Weights of a small mixture-of-experts language model, trained from scratch on English Wikipedia.
Size: width 224, vocabulary 13407.
Experts: 4 picks a token, a sigmoid router.
Training: a variant of SOAP for the experts, 320M tokens, 4876 steps.
Below are experts of layer 2 (counted from 0) of a mixture-of-experts language model. Rows are named down (a neuron's output weights, with its number) and show model dimensions 160-191. Each number is 128 + 32 x the weight over its row's rms, rounded and kept within 0 to 255. Numbers have three digits each.
Before each expert's rows: a language model's description of what the expert responds to; "raises" lists some tokens whose logits its average output raises strongly, later layers aside. This comes from a sample of Wikipedia text that the model never trained on.

# expert 14
It responds to: Line breaks after sentences or entries, usually before headings, list items or table rows, plus table-header and succession-box cells like "Succeeded by".
raises: "A", "K", "S", "|", "An", "- M"
down0:168136159143089148156180150133146155180115135199152155113045180105124134150141142141046150192094
down1:114132160101126150092178110128140115173191143144179146126128111116139129053161121120106134075120
down2:146179121062168101141115125134151150118106079125079087170159142120095092129152191131094185098129
down3:106099161123154111153114169132105132125163133104167052126094212147104133094111161096150140111141
down4:044105080118083155151155163170145127139171165160123170130111094093170101163114141115139180157126
down5:137086128089043160110172094092129104087106075112073135205103149165091082144099116104126090100127
down6:061114137135159150145146151183156123154138160095097107157171119077145125105168151152180185141106
down7:158134130150168125149203145187053114126128162116160169095103160108155153131132129113107143118093

# expert 43
It responds to: Middle pieces of proper names after an initial capital letter, such as K-ish-or, S-yd-ney, W-olf-gang, S-audi Arab-ia.
raises: "ri", "y", "le", "m", "ot", "ul"
down0:138136142140103160114127110099102087195118103144148117172090169135062180162143155150146148130134
down1:113126095063146158094102141118141151105153122130158098139132114165122172108064121175117095106118
down2:135144129120064081141158181095089051111135181126173114122080119146139122078152125190104142118128
down3:194084158166112152186098124154134151146152115135146106090112092142175139141086131131150109154116
down4:137071081151109132163117145137156117102107113149176062118097155132114143066140179140143115094120
down5:176131133173127178155092123101168113135103169152104112093162127106122059121175156072129115099064
down6:159117117133112170124095125099148130197143156104094095161079080193128087120119109144177157154183
down7:153185179095092132144152088107123114105179130100132120108097069096213150148130114143093097112108

# expert 42
It responds to: Numbers and pipe separators in sports and statistics tables, like 3+0 and 917, plus the space after "finished".
raises: "rug", "rance", "PI", "self"
down0:119116141155120120134078130156136131090135178165059121138186133144151113203108142136124128092134
down1:140134121094101181145143102134102105139139122126138109155059037153130111207111143072150163127118
down2:066097162122146140153107155138168100092167089186105162164090109154141106121102129172136148128180
down3:106132142119141126090115129038114094126118176124181195121094091083131144132132137137176066075129
down4:147172121154106123088092141097093140152110102106126116152184084148122128104127149179148109140126
down5:140145057078085155131128130104131120120153105150151108132071081107065077136154121121153079109141
down6:121093087065133170089142111174113133110116105108099154106139097167148188077052142186204141085087
down7:121145106117103116131164118101136088120146178125128150150122111186135114122168080146128187126121

# expert 16
It responds to: Single digits in codes, addresses and tables, such as area code 417 or 517 Market Street, and periods closing abbreviations or URLs.
raises: " Affairs", "mercial", "| Source", "-level"
down7:076107130130128141158145145110089074161120170113156150158127060144088123127145121128131132186121
down8:173140102174096122155092170100087144114142115173147183120060120147107052136201116145121126102221
down9:041109169117128091092133110147143160107092145114103150122104118174148145129088091166094116132111
down10:148173113155110111134163103122138171063125085185101177123117131122096115154102103112151180128129
down11:096163123083148096139159071098122143095111098159119130130093133110111118133191158074102022139151
down12:118204102087132163124112108191105118122169134079085108168123137102125116119099074103135101137099
down13:103123089185113170143082150104154112179109150146140137149182171186098138128155158145138138132084
down14:131120161125100147098148171178125185152085162166184148117128099082155133141196168150140131089131

# expert 32
It responds to: Pieces inside Arabic, Slavic, Indian and other foreign names and words, such as Weh-d-at, Kuw-ait, Gallag-her, Chichliannik-ov.
raises: "ir", "ash", "est", "y", "ur", "om"
down9:124113129175173163146131154096117169148121146093133149115108138135150141117116156088187094079151
down10:153092103095132106134139067160200146127092117132115161117149084107124076105092212145074139160065
down11:094132131164176143086095209141100135159140106114160114133131119076120156115144131096175158123093
down12:092178136109067126157130107134166086177216122131123130080160124147112071113213137106074173126138
down13:162171074121112040102076129195143165099147131094142120133090139158080123096163148179141148070141
down14:089112126129133103123094098173148121082131162141090118102148160148134084091103157146093164145145
down15:100132104152138128139141127122086093059138159116135127132127071087138128120136103132138090178100
down16:110089110131105064124127145135115193105109152145154156231076105109144072119172119099131144134126

# expert 54
It responds to: Single capital letters starting a name or term after a space, such as B in Baldwin, Group B, P in PLO.
raises: "ugg", "anning", "uss", "atch", "erm", "unk"
down0:053164133145115127133070165161167170101102133136079110128116163154145160162142096074150139095078
down1:099146106125092164144064170137130106171100092133055128116143128140090160168129060045099116136096
down2:084161136124154081039124122138132140160174098148148064139108127111183103091135101085120108165118
down3:096077140141109191086099119164112110123093136155155130119144085131103134100111102159165112158100
down4:127111109107131175108127079153124130151051134112085111122075109165119132117057194096189116141132
down5:106120131144202175098136146164128088131126135080150113041099129086092147108096082114173204130144
down6:070131101187146167172152114135131145118148091102102121078137162149099113108142106176131143127121
down7:139180122143124144163173138112083113136169170151095197140175156141119146124121170192150137109099

# expert 29
It responds to: Leading digits of years and quoted titles in infoboxes, tables and track lists, such as 1 in 1997, 1863; also ", England".
raises: "emin", " sty", "di", "hyl", "ese", "board"
down7:120139187169093111145118128165149159193163143141147115128171161102123137078084137111144110108108
down8:197100148127162129122146069117147111160147139112161153140064169124129157097117164124129170134141
down9:088176140148178082126133153142166125154155125109078122100116155134133164116097051134083112174175
down10:160136161106143107101116164111119157104101134081090151101139091120109115074151128162155100149130
down11:106154160159151172129128130169092168179089129115123098113128130166203158130151142118095110103145
down12:117126107132164161123122118169105091088138119071118115098127139100169077143171114098147051097143
down13:133190097110101050101070127121142124128121141143123099080093142116056148100139072057141105133082
down14:161108117139137155053105120154132139111118153145107157088113126107131188155124141044138142091121

# expert 56
It responds to: Numbers and cell endings in sports and election tables, sentence ends after names, and words like No., Championship, debut, successful.
raises: " place | ", " Chairman", " chairman", " chair", "erk"
down9:097112118140158111094103169156068101148185138081098101157202182121115170100095149087113193170138
down10:098135093087162130134074125130133109130181173130109086128173118193136078057125188149107097128146
down11:086102127110105119032142157160114146112126136096137096168128140147114096147126133131185055053186
down12:122120136127143122135153159118105087155156139138123118075153088127134101139145142140148122061152
down13:178080152149149085160142131119107128165142115076132108133136164137137141140135127148176113161091
down14:147146074100129133088124182131144143066108103146090111108091064095131131072101129099124116090133
down15:149130095085187101104089115137115140144116174160106119149166152147116096100118140154114090117123
down16:094223145187121180155195085145100124140153165098173144157094136110109124144115176096104163161178

# expert 45
It responds to: Suffix pieces ending abstract nouns, such as -ation, -ment, -ity, -ance, -ies, completing words like cooperation, prosperity.
raises: " –", " (", ","
down0:136112140107213131158136094125112178194132082142098139073198153156109120135077148141116071141136
down1:173080140135060130110136137113149133150138089120175117180114121153132099118168179124104123215098
down2:134117073189145182188142080130065117142102106161177095132119173177177151083136148207137147164111
down3:123079146104135201135159110169100112129156142169136130118152176111169105042087148150206150119165
down4:113122152094155138125107095197103133145145106099129164090188134158065129136192149147071108112138
down5:176182119104137075162158138161140125120132099164129141137122080166116141093077138134117147224112
down6:117155125092112103165190178129103149189165152120131167099123145140097117148133114171123102183158
down7:170159121140181203113124145147129120142115137181144122147120113111143113137079116148117119148129

# expert 31
It responds to: Periods after South Asian and Iranian place or person names like Pakhtunkhwa, plus words like market, Congress, footballer, series.
raises: "s of the", "s of", " of M", "s", "yst"
down0:149144143104142130148241176111063112146118142144061127132134139150158151081134149153149055119125
down1:179092105134109098110081102123146130149119097112134146157124041126136078110120103114192131151134
down2:094135143114087144108049147077106087124168095172097078206123160172106066085120141113116090128178
down3:124086113142095093078108184109115117126103156074140160097166162153133143095069168185107096123133
down4:071139127145134156152160072167120097157075139093154134179136110133157164147143135109084174056124
down5:130084032072134089134040160122138129166124130193131103059076120117128152181149140163113134077154
down6:138133088138115123109139112148121099153123172081180139145111085174132106119057164159179105043094
down7:096160103144102150174126124089146106089106149113118143130090109128153152135134154124158152111151

# expert 39
It responds to: Prepositions and event words in sports careers, such as win over, under a manager, against, due to, defeated.
raises: "-", " ", " a", " s", " and", " |"
down7:154110123140136103120118143148125173097094091052138105102179133077175119109118117080146099111148
down8:083129121095155168073128144099096154095145199094111119088151160086147108129119148145134096078190
down9:076172116069164130149133135139136089072171056124169086164121136174091145124062137131172116224120
down10:106137083121106141166109113128113176141110139084103081098135090082155108171086091146138116119170
down11:102120127151099134080136115133130140107111121093067158158117118162085123136088172087142116130125
down12:063173100133160094156102123153109199118127146136185145156120128166129129114114143135134109106126
down13:126154168186171208180130139103145162146089154137131104143189124143160070102138078110165117173144
down14:134138137153164142123135176160196124088091169114137187208140118081109124110108130076096057104012

# expert 44
It responds to: Mixed cases: word-final e in Slavic place names, capital letters opening names, and sports verbs or adjectives like defeated, final, won, further.
raises: "th century", "tha", "ional", "oral", "men", "arian"
down0:126107105143121154136115135123145106130148072118138104187138155195086186108109092156162114170185
down1:088188182107131167107136160089092104113128180114107131093079120094139203106110171100106094135158
down2:094124158123221142085142111102095130108132199157118112099093084083121147136135089136096070215163
down3:121149105116169103118149134157113146111149176159109084134122095174163099112164151119078189184110
down4:150201122117127129096171112136089091155175141058155111125087180185079113129077152135136080101091
down5:139126165088141147184128123117122106109105098125137111078178144169154123136143137093110127156132
down6:133076133093108177114098130103095055081115086096110115157159141142135121174116100108156093141139
down7:122111072153126144073141151129115133139115160174123127134108121108086121122071131140151185205168

# expert 26
It responds to: Full stops ending a sentence, often fused with the word end (s., ing., ).), plus decimal points inside table numbers.
raises: "\n\n", " For example", " The", " However", " When the", " Other"
down16:135150155153148151171100180121117122136155145148124110080129114134099149162099148179138144148149
down17:094172166150136108158126089101092134133122118187163105161184076108115117093142143130122140157125
down18:078113125134030107145145111093118138155127173167175163193123091101126130147129109106156126150153
down19:205138124122105104085157107132124079150121137063146104137125172163104125132134165159112124105131
down20:104149118136116106149077141106130166117130068057085161122099093157144143122075124138127127128050
down21:143163119071095165140104095132130128202108107101094145102121198151083152134171117140068141134148
down22:206103078090157161114134115162140126101118091145120100128104124138101123126153160100132132141137
down23:099130117092105175102124136141121129097091169108138168087176205063117107108119088042158159106080

# expert 11
It responds to: Negators, limiters and word-initial prefixes in running prose, such as not, only, un- in unable, inter-, over; also and, -ly.
raises: "it", "ac", "em", "w", "-", "m"
down0:073129181156161198124108134141132115139088131123064155122111021166161079069121159068212128135123
down1:182141090107140120156112130176191118091136071200137108111136100138064154137132096074193162133123
down2:089030134181106137099108143098106122134162134163107109082093150097091166136110096063063093127163
down3:114174123104114174141057135195110210122137185148117136131127111142120074153154088111149077149089
down4:110126099107125139115153096068076136110111131119096134132075140128126103175141193127051117125140
down5:150106142104103098115105095123129080127169119165126151145144160147142115141105137141116144144140
down6:136168116104123109116138192110081131103075141126171144095063139165164136129199141170090107136139
down7:083119099155120111134121141159135128069189113151135127166073094085094153152160167166136096085074

# expert 25
It responds to: Periods closing sentences after numbers or titles, year digits like 1920 and 1895, and verbs like served, won, buried.
raises: "- Died: ", "adian", "- Died:", "idden"
down9:129149129134065131093098145146134117164130076099032162109172103148130097073159113155152110151137
down10:081126126124178131119096101173111172124121030125145097118086144108150060120114147166108121071070
down11:152147083125123101168111191152121224130114121179108188150119092083149095141179087169161141057175
down12:096147126206135162096096109148108103113066170110158104182123159138159146109053157143143117160111
down13:176180154061177062125153099078164188105137117179100090152110098153130142152181145150118174173076
down14:214121144083122140151098144104104149102165116156105132161139164084173124104116143148156176113139
down15:160154170130158110116175171171127192127131142129094154131104163151065095170125104117145131117085
down16:074095150143087132160070067118120100138094121102153121213140099160089133121113108124150133125108

# expert 48
It responds to: Inner lowercase word pieces following a one-letter start, such as w-it-ches, gr-ants, Blackh-aw-ks, W-heel.
raises: "raw", "ub", "ver", " at", "p", "rug"
down0:097177135121156127177155120125121085096206140147139160122096119120114122169098173123110109103167
down1:121218129132131151147140193168142159101092109137128165159205121106172113082165170106120075114137
down2:114120067130147153091161126097148175214145120159115101158175105133160107129144156136158093167137
down3:121156156115092086127104135128128116103122147095118110060148176152172156090171109137137149139118
down4:121135136113095144161098165147108120133167133155123226115072162130164160130146146150124063159119
down5:128094138107114181132152090154110111119073087178102106139123141131113074156122158163163186108159
down6:103045121166128153120179166143182105196105150188179072112066153169181176165122116142092150108133
down7:144134107164131133147152140100122143064131132109125108127081142156118141179129146193147089113085

# expert 49
It responds to: Decimal points in geographic coordinates like 30.036944°N, plus pieces of album, film and book titles and table numbers.
raises: "idi", "loan", "ñ", "ioc", "ido", "ional"
down7:159084089209165108074104103100159164181191166137128175116160175103135142124120145138126052151132
down8:159117119135179120100119156154144088082194148172140104201087158131133119150167126075127147110072
down9:086126139117160089100180100073176174131123082077110119098170026184131104135160166094107176116058
down10:189186143173120133158083147056149113074126175112169117144131123123166150105141125177093114129101
down11:101069141131112136117146118143210100142167106124133130203138160099097124116092138139102133121156
down12:102170142115184100116065159066228142125109174145111097106138131101112093100113151097061154109140
down13:137167145138101134101110187127129147113179189148148148101122107132211176119111109100119115137152
down14:156061105102108143182152128136104104133099129190185132132093099133095128114118192168146164167172

# expert 36
It responds to: Decimal points and digits inside statistics and census figures, like 94.91%, plus table cell separators and ", and".
raises: "ently", " medal – first", "ed to", "ed in", "ed his", "ment of"
down0:114110083145164167157080137119135144086118115208087080138097085118086121128137086156151078103072
down1:119129077122141162122122155123092185115121126090089127089116138120168147116155092159068100104086
down2:107154086193122151189173206121168146146069088132183071152137110124128130124139100146182071149056
down3:106149124086146129171145167159134166124140165115152124105056180088153143149120165147087129104120
down4:112131114138111123132130133124130191133163061175127081124104104140074151137095092113141184094145
down5:097144097116132175073139144091159118147149149062051123206076168142112126105103099117137052101151
down6:105140118097142146186162132092178134159168158080118089145155102118081131117105112128089160124135
down7:118159132144138120161102136099124120154124071015100137119160113137174094113122170119084134099060

# expert 24
It responds to: Conjunctions and relative words opening a clause in running prose, such as that, who, which, but, when, however.
raises: " it", " she", " a", " all", " s", " they"
down0:167147122092182117075098117133123182177110139123174131108172042103133156112102124219149055135108
down1:084135111170072165093122136100154105180172187170122093131121127107158120117102163171117160123124
down2:152148104173111158099074102096165127159121163197168158152118176132180135152152108081222070148137
down3:133114094089120172120127132152119153119126077110114118119101160103160138089132132111121103117083
down4:117092105148138128108159128121130181165099112126059123099115092111127110148185165138128105178130
down5:114163163133121182133181249137180158105122105122081127093139126191124150162152108143081138162122
down6:143161131139121127139177120140102075130145123134118132114128155135110143087060131153146194118095
down7:108160176152111119107130139080160141163157211076141113143127107084146151140148157117130116102121

# expert 40
It responds to: Commas, dashes and decimal points in tables, scores and coordinates, such as 1–2, 41.157778, "Hamburg, New York", and year digits.
raises: "don", "ctor", " medal – third", "rez", "abad"
down0:180131136102103060210149131131128096089140134103114165101170160113183129147161173161119136145127
down1:116174127140130123099118145131115078159141099126128194120126125078139152139086095124181165183156
down2:096145119150052119110088147143128074122117162096126166111072118165166117160048084052116062164145
down3:094145136142104140164165118180121161107153076119105111088100113063155116126101129126135149108112
down4:156200167099108092133155080149133105123147083098203091098077068179101170143060134113166153144092
down5:099144166128115128125087098120099168148185170160079205079143121104152107145141122128144095088109
down6:102106151115116158151105111152141161086173145137184073082118118105137158110123157159161108128128
down7:140082116154126145108114115126138120123111116169099092148107189154134116137129112108141076105094

# expert 20
It responds to: Prepositions after a verb or noun in running prose, such as specialising in, worked on, increase in, beaten by.
raises: " each", " both", " some"
down7:128073103156132125122162109190172075120156067100153142103125124097116135078097168143136129140096
down8:147114103159166174147084132095149107074138065162130130103146125048140092173108111147184078120119
down9:136068122112199147135127139143155078153127075173134137146158153118127096101108165159153120124134
down10:079123136111163052124169137186129100108100093138155155164084062104111092133089189159160164114145
down11:087119155085102098132100130108099144168098089138160187095139126108180153190083125109085155141142
down12:134132128142143109107159137143157027111153153172125147161104154140063118104167065125159085170123
down13:104098081066151107082095127131172132168098129179116121155124076206200183161150179147099128163120
down14:143135162196148096115142126091150131148134134106074162075144162131161120122134156146108105144164

# expert 7
It responds to: Dashes, commas and separators between numbers in scores, date ranges and measurements, such as 6–4, 7,000–8,000, 11 December 1965 – 10 July 1967.
raises: "1", "2", "7", "10", "11", "20"
down0:107141098200164121118118129130086170133142139142154140091175189075139144136132132108157137110181
down1:118182103101132094119132105128113111128066122148081138147150159180135171158116107130108108156140
down2:154108055193057131096127085076169204098082136110116091122106130118071083166175169134184153139144
down3:144089109177105118122154146121176180142097131063102152091111112109148109153155152141134149080131
down4:093133120172114174115076122096152111127149112127139133139088124114096125169152131103164126121078
down5:091108093104066119072069138142135145158129102125167142118147127116121122157077134150102150122133
down6:134154180106092166104108088107099127096135109177090098133157187133113112105144100077114121167121
down7:114162170145154125193195120140104147120168193072103161114096187127118103098157131062127129078112

# expert 37
It responds to: Decimal points inside numbers like 161.9 and $95.1, and capitalized name beginnings after pipes or commas, such as | K, Dev, Mor, Boston.
raises: "ennial", "th | ", "iggest", "th anniversary", "hest", "enth"
down0:128089144090106166076121104126127125099169126074110118059174102164137085117138136147112166138161
down1:125159159146142073166161112094146096090139120132114100099141121168124154185114118115120160096127
down2:139199115119141143132105060195183165080142113104148122124065171161165138176040135150127175093165
down3:153149132037083151132090114094136121132128075117147151102154133174111134170141094068130146175076
down4:110155134060107101132095122121109125107116145118118190123154132097096112199108082093102057129165
down5:155136141146132084122135158126100075153094105144146145174098117214136162136091094178168121136104
down6:058164052093153120110137148131147080161151124090094190086102094134100141187079078107178124112154
down7:129129159150088176103158159093177126139180159137066135122063075161161098138095110093093190082089

# expert 41
It responds to: Letters z, Z, X, Kh and similar pieces in foreign names and words, such as Fuer-z-as, Z-agreb, pan-z-er, R-ij-eka.
raises: "o", "er", "ion", "en", "ero", "ar"
down9:104110098141116102147148013085082169128118140152170108078109097141091176090127133094205140148122
down10:145159152173105038123100104201121053101115097138185137108111110125160132125141113166055154135091
down11:142153137118122099151180178098165101160151103145071126133124135176133186125157143087104107093140
down12:090111164153070053143153118120147106121135112151066137137122117136133164155130171140123072083127
down13:165127105081099112155124079162114126070114104130080131164113093158143128139148135090069137147111
down14:123162104107099144145045126141094134122076144109129061122094104123150114149119135137114116114109
down15:127157144129054103058090111094066087110145157124154083128101133105100098136135143075131107186126
down16:086056161095144080179116171156130128149118133103139102143114141154123141185101157132098168154120

# expert 10
It responds to: Compass directions and settlement nouns in geographic text, often after "the", such as north, South, town, city, county, district, village.
raises: "-", " and", " or", ",", "–", " of"
down0:117172072149075119140142109107118150126187174146118184123121136108113157136107178109091154064092
down1:126074103072147118138134133146119057138107079133149145170140114101117067173086054170103116133135
down2:156127098117123143073145103170072118147080129182173150140073063090120117138132147107142115121106
down3:131113121144091113115128121185115134155120134158081143160150131109224066161149127182185161142193
down4:100144108105149109115145146110101181136175110116121115077189087196131150180113089121098122069165
down5:159099150124133136138100129172155073109149119180141107143095114138118090145128155086119095068158
down6:067119144134084159093134130100124113165107178156133106109177124152120157120145128112187078159086
down7:164077110116104133163203121126156139134166123076109149144126103109103074178164078076175113116179

# expert 0
It responds to: Final pieces of surnames and place names after a partial name, such as -wood, -son, -ford, -ington, -ley.
raises: "-", "/", "'", ".", "–", " for"
down0:098160133139055083134130129134150132214114184101116171118090162165097148132152112150126161181088
down1:119130070147132129129106136091132149123148076132184106184156125152068138138135100133174195077130
down2:112105114136146125098158118100148111108129117211131112160156175152175153156068126130179120099116
down3:108164129093092134142125059135104130070164150164140128080156160173116117101150173102059155133157
down4:136160129139182155188188127162066147133112173099170085047119139118129154097127147088114141102124
down5:121058163142186105160136159129085154117116093143088120161150080137137103197084098125125160156098
down6:118145115122076137123169102132183107151094119140147148200092217142084100213123109123143103079145
down7:157102152068119102134128113117092078130106137120146124150132171132160060068131152143100165065113

# expert 4
It responds to: Sentence-opening connectives and comparison words such as However, Although, There, like, unlike, such as, plus word-final suffixes like -ly, -ize, -ance.
raises: " the", " a", " ", " his", ",", ":"
down0:082111128117130226123126185100131134146154091180147124089175109135151117120104116145160140185143
down1:113110133151112119106068142143190156083132140208174163091086126130136136129153095145140158100105
down2:144168086125137121129081174158185129197153095159136144146115145148115101149131165147124116128156
down3:104062154182141138132141109083081172118095114128135120112167055162168103118152092141054177160128
down4:143187117161170135110104137128206110123175111151085118125113031143088108130099114112138173093136
down5:122152148117089040179151162089141100111145151130140169103112106115130145101130099144134133096150
down6:089121142133113094145111097138160089171125082118118153140202103026139132097115083142171101124156
down7:078147139115164127212163127102148130080081214117142145132164147072143133081134116107099114133150

# expert 15
It responds to: Country and nationality words and stems like German, French, Al-ban-ian, Roman-ia, Bulgar-ian; also pieces of Slavic and foreign names.
raises: "ian", "'s", "ia.", "ia", "–", "-"
down0:119143161083100114138106145153144130161147123083175064178118146084104132146131100202185156107122
down1:095081160136181103126157165159110109128117099090071114121146207136129165091135114104145137072145
down2:141151145075139194144110181097136125145141215138113128098134167094140121163134129120099104122076
down3:129142111104134152069144098136090151122114101088136173164102060154148107136033166093140117172072
down4:113135055113088120083193100122190103116136108112189080148106120168139085138089089164137080087090
down5:149149099101087142132101143142080087186118160159153050113084110159136150097145101168123126059170
down6:131131166048139127116171114164139151166120151156136105112130148117210088146169132162111142159143
down7:088074174151150077155083109042130117090116185111156207154105143135135139139153108133198118172124

# expert 59
It responds to: Last pieces of place or personal names before a full stop, such as Jav-a., Raj-a., plus en dashes in score or year ranges.
raises: "cl", "ton", "oke"
down0:132133110168118158146172113105092141136159104147110102120117200132143110060162148160129178073074
down1:149137154134086076122114118084145091098164061111119096052065063142127113087155153058097143116167
down2:111220177112117129124100145104137153173191153156167081152177164211101123118152166081051130105127
down3:149081076206100150098117137161142098131129110123125099101151159173130140142068134179097145109120
down4:067166113143082119159106185151192188101143157133123155123135122104084156087117213166094120103053
down5:128173126113131098134105139156069157187137190098054104147118093144122125122152141147192110173161
down6:114135141096142160091105090191149187105112113161115083154200127134153113127159138160131162151114
down7:139139144135191140148122166124129131144077135168172149125171133128197137176162195108114133155068

# expert 61
It responds to: Sentence-final periods, colons, pipes and list dashes in infobox, table and list formatting, such as Preceded by:, | Party, 2025–:.
raises: " ", " C", " T", " F", " A", "E"
down7:110074089103151095164158202037150107112103134154126117150074092123144095090144121163146110114153
down8:127178143158104133139112114116100117155154133168116112114080083072143129184116143155119155169138
down9:104073139109180128170166090156102166121067160146136087135161141188143132101114051194169126144113
down10:107158137132096092165130118180164192083109181101199156137063109144129111145152125145122116095135
down11:186118083124156096074138127108146067160031119130115128085120130150145145170140159081075173136126
down12:093113141187105121095146090126115128105163117130059179104117062155073148134151106058159162170121
down13:133118134085136067114127102079099173168147110148171166125202185123174124087147150083168124115144
down14:195092146100113123157179179101154115099134085101128060140098037117100161127112191123077128143186

# expert 5
It responds to: Decimal points and degree-minute-second parts in coordinates and measurements, such as 11.5 nmi or 2°28′; also word-start pieces like motor, start.
raises: "as.", " Previous", " whom", "annah", "mond", "aram"
down0:141118091124151180173149087157126187145097105101166116144141097116136125077178097156187152152120
down1:126207171121127140179093150053087165105084152116121102085136098125116136121129144175135152139146
down2:223086067151135141097109143125143075141058106100133117146153126160083129099120133142115158172148
down3:168047159109107141159147118118157121118154080184138105140157091159077094107186088097082116136081
down4:131206149137088128096115110104102150123124097118128145079088114098102187201085176065101123119133
down5:147191139109146104124139138160215066091163122147110167112147128148108058134146097115127136141141
down6:149148138141146171126093171105092124166130131175097113071165143078103160175149177076173085092217
down7:130115131085173125138123100145185178118139134080145127140188170131110099179174161146123108152193

# expert 51
It responds to: Final pieces of South Asian and other foreign names before a period, degree signs, and text near Chinese or Japanese characters.
raises: "ought", "uel", "rough"
down9:175070102128134033084131165158092106081128113149125182158169122113154107123113184140128141124127
down10:091176136145127118077143084137143108135074160130129139166123109122174157174093159058113098118066
down11:136163083159178181074153123103159099129154124087133108150136113081099113133115141137112218140201
down12:107124050141147177116155126063146154075098082122122079132186098153142108138114144099202124096151
down13:080108131134130143139139129130166183147120123096121162160160098101124135122120122156121129146188
down14:138078148163178102129110127126177167132062163142114122142080131131231084082165116183139114166131
down15:078084127132116142114066119118117124099124110146137087069067131113147104136142124109093130166087
down16:104138085106170113122077092102157143157119140129109164107121183170139139134140158126118149078097